Weights of a small mixture-of-experts language model, trained from scratch on English Wikipedia.
Size: 11 layers, width 256, 46.5M parameters.
Experts: 16 experts in each of 11 layers, 384 squared ReLU neurons an expert, 2 picks a token, a softmax router.
Training: a variant of Adam for the experts, 516M tokens, 5313 steps.
Below are experts of layer 5 (counted from 0) of a mixture-of-experts language model. Rows are named router (the router's row for the expert) and show model dimensions 0-127. Each number is 500 + 50 x the weight over its row's rms, rounded and kept within 0 to 999. Numbers have three digits each.
After each expert's rows: "comes before" lists some tokens at least twice as common just after its tokens as in all text. This comes from a sample of Wikipedia text that the model never trained on. Tokens count by the router's weight.

# expert 12
router:564452449534532505486436575509552500470569463581505493526507467554478578482475443520528494548512424524497513463590445538532527499596507564414541521544538465466469454493503448494523523443474479525607592534481492586457438477447511466492549416512528520445401537465562578465519582542472498411603492647494385499509489517441587434545424454536585485542569484433560445520564506523545481491521
comes before: "-", "\n\n", "=", "|", " The", "The"

# expert 15
router:545451529474506552457437497511539500478569470476508498573528435609482434515481452446487561449497397503566497590521518451469550520485521499546535477438501514500555518596484446494492578524494497462446563492491528403531508440538503590535556492455529503434414477524528459441524459454416552546448570493524483519387519531635532593476510559497509546423505430373467504560556437512564544447515
comes before: " by", " to", " in", " a", " as", " on"

# expert 0
router:447515574502497477470540524557406468535421479480470462557486468376546498496456493507533472569538462460490460468551495469479558523442474551548594500507447550525472438444438496533489440562490476519456463496560524582512522572474517501497563479516481478434486478504552536429461439510572498487466506522453441518583483460550419586407531448541475431533536479589478454547505497517412560539462
comes before: ":", " |", "=", " =", " Candidate", " Party"

# expert 10
router:532509433501524427555505500550445548482563441477479557519521469435531414479418492492541495547592374496500459460537405451533485420516499554490491527482419438558478503481624555476550509431492482576455539508511536607600501508531469510482578489532515423457491477571435471489503456484452474534430433451404485421578530457520591545504587516467498475572553551513494508420612516511409540496590
comes before: "-", ":", "\n", " by", " \"", " -"

# expert 9
router:462552529496432520485546521493541512426455516482415459479444438506499467562566525564512522441448561398480537578473435438503418601458496509452490540562504444519550503475411565454543507537488465451544573545539540493496461373481507461570444472604450514461418503449509514448537535568508490549498416476444512473458486461553411452510506429499428532550492458519545489477516545480566550546457
comes before: "=", "The", "\n\n", "In", "19", "born"

# expert 6
router:423478437517435508526491561504486375555554511451455456537447542528551564564469532531504574446450587532417486493435529583567497512514497446599465469476478534462582611526514490416391540428432520488481429468464581457435502458594563399501531497514533497522572465504415464601603491432524514509532438497473584558416474511560413554513540477482550528464509504624599439433505426497538508504558
comes before: " the", ".", " a", "0", "°", " his"

# expert 4
router:432538416443514472438470519479542568523563519447538578552584494424456489433490536598483458502450490535541604542427456525461589397491498463502430545553460486531529506483464424489433491594504451516524588420485507529489488567433488562409495462536530514526585440503433590515544472506463459590589455536488503527480500464481374511458478501443510570440421469544513542534390530429491581493447
comes before: " |", "–", "|", "0", "1", " points"

# expert 2
router:604480489590554541486617408600442463503589526556469467452430463522418520480456489469415472465474515471542454404507541500465483468532575483546597462495394597493459493573461593508523499490498516539465491476500614420490498483482449537469438492557524515516497468441501538562422483507451500547489555487594468482556595431496381501439377529525502480428512538470501467480496589579560494517546
comes before: " of", ".", " in", "s", " and", " to"

# expert 7
router:573602496494496487522448469452568480522511554524517532575498548522574439542451435493507488486461434426433501592550471553474490498479417490522527479483607488524519512531523521552470521553493518531557551568530512468508533501490612542467436498515534481568563540524560545465533509524388471484530520570560552542480588537473427401536510474530547556457468459440451475547514544507500593396501
comes before: " the", " to", " a", " that", " in", "ed"

# expert 13
router:523574635497471465531472477518562482506452551593448492456544564513414571526542471420490503529550520498554547546543568433488542516468543539592505493474566515600534504538578512600575469533524634478545456500415494430521446472540459450474421508508443504468431533533529457474491525578461512469427515459529485597484534447438513398529495450423541529524496543444509463464505530492510554519575
comes before: ",", ")", ".", " was", "–", " and"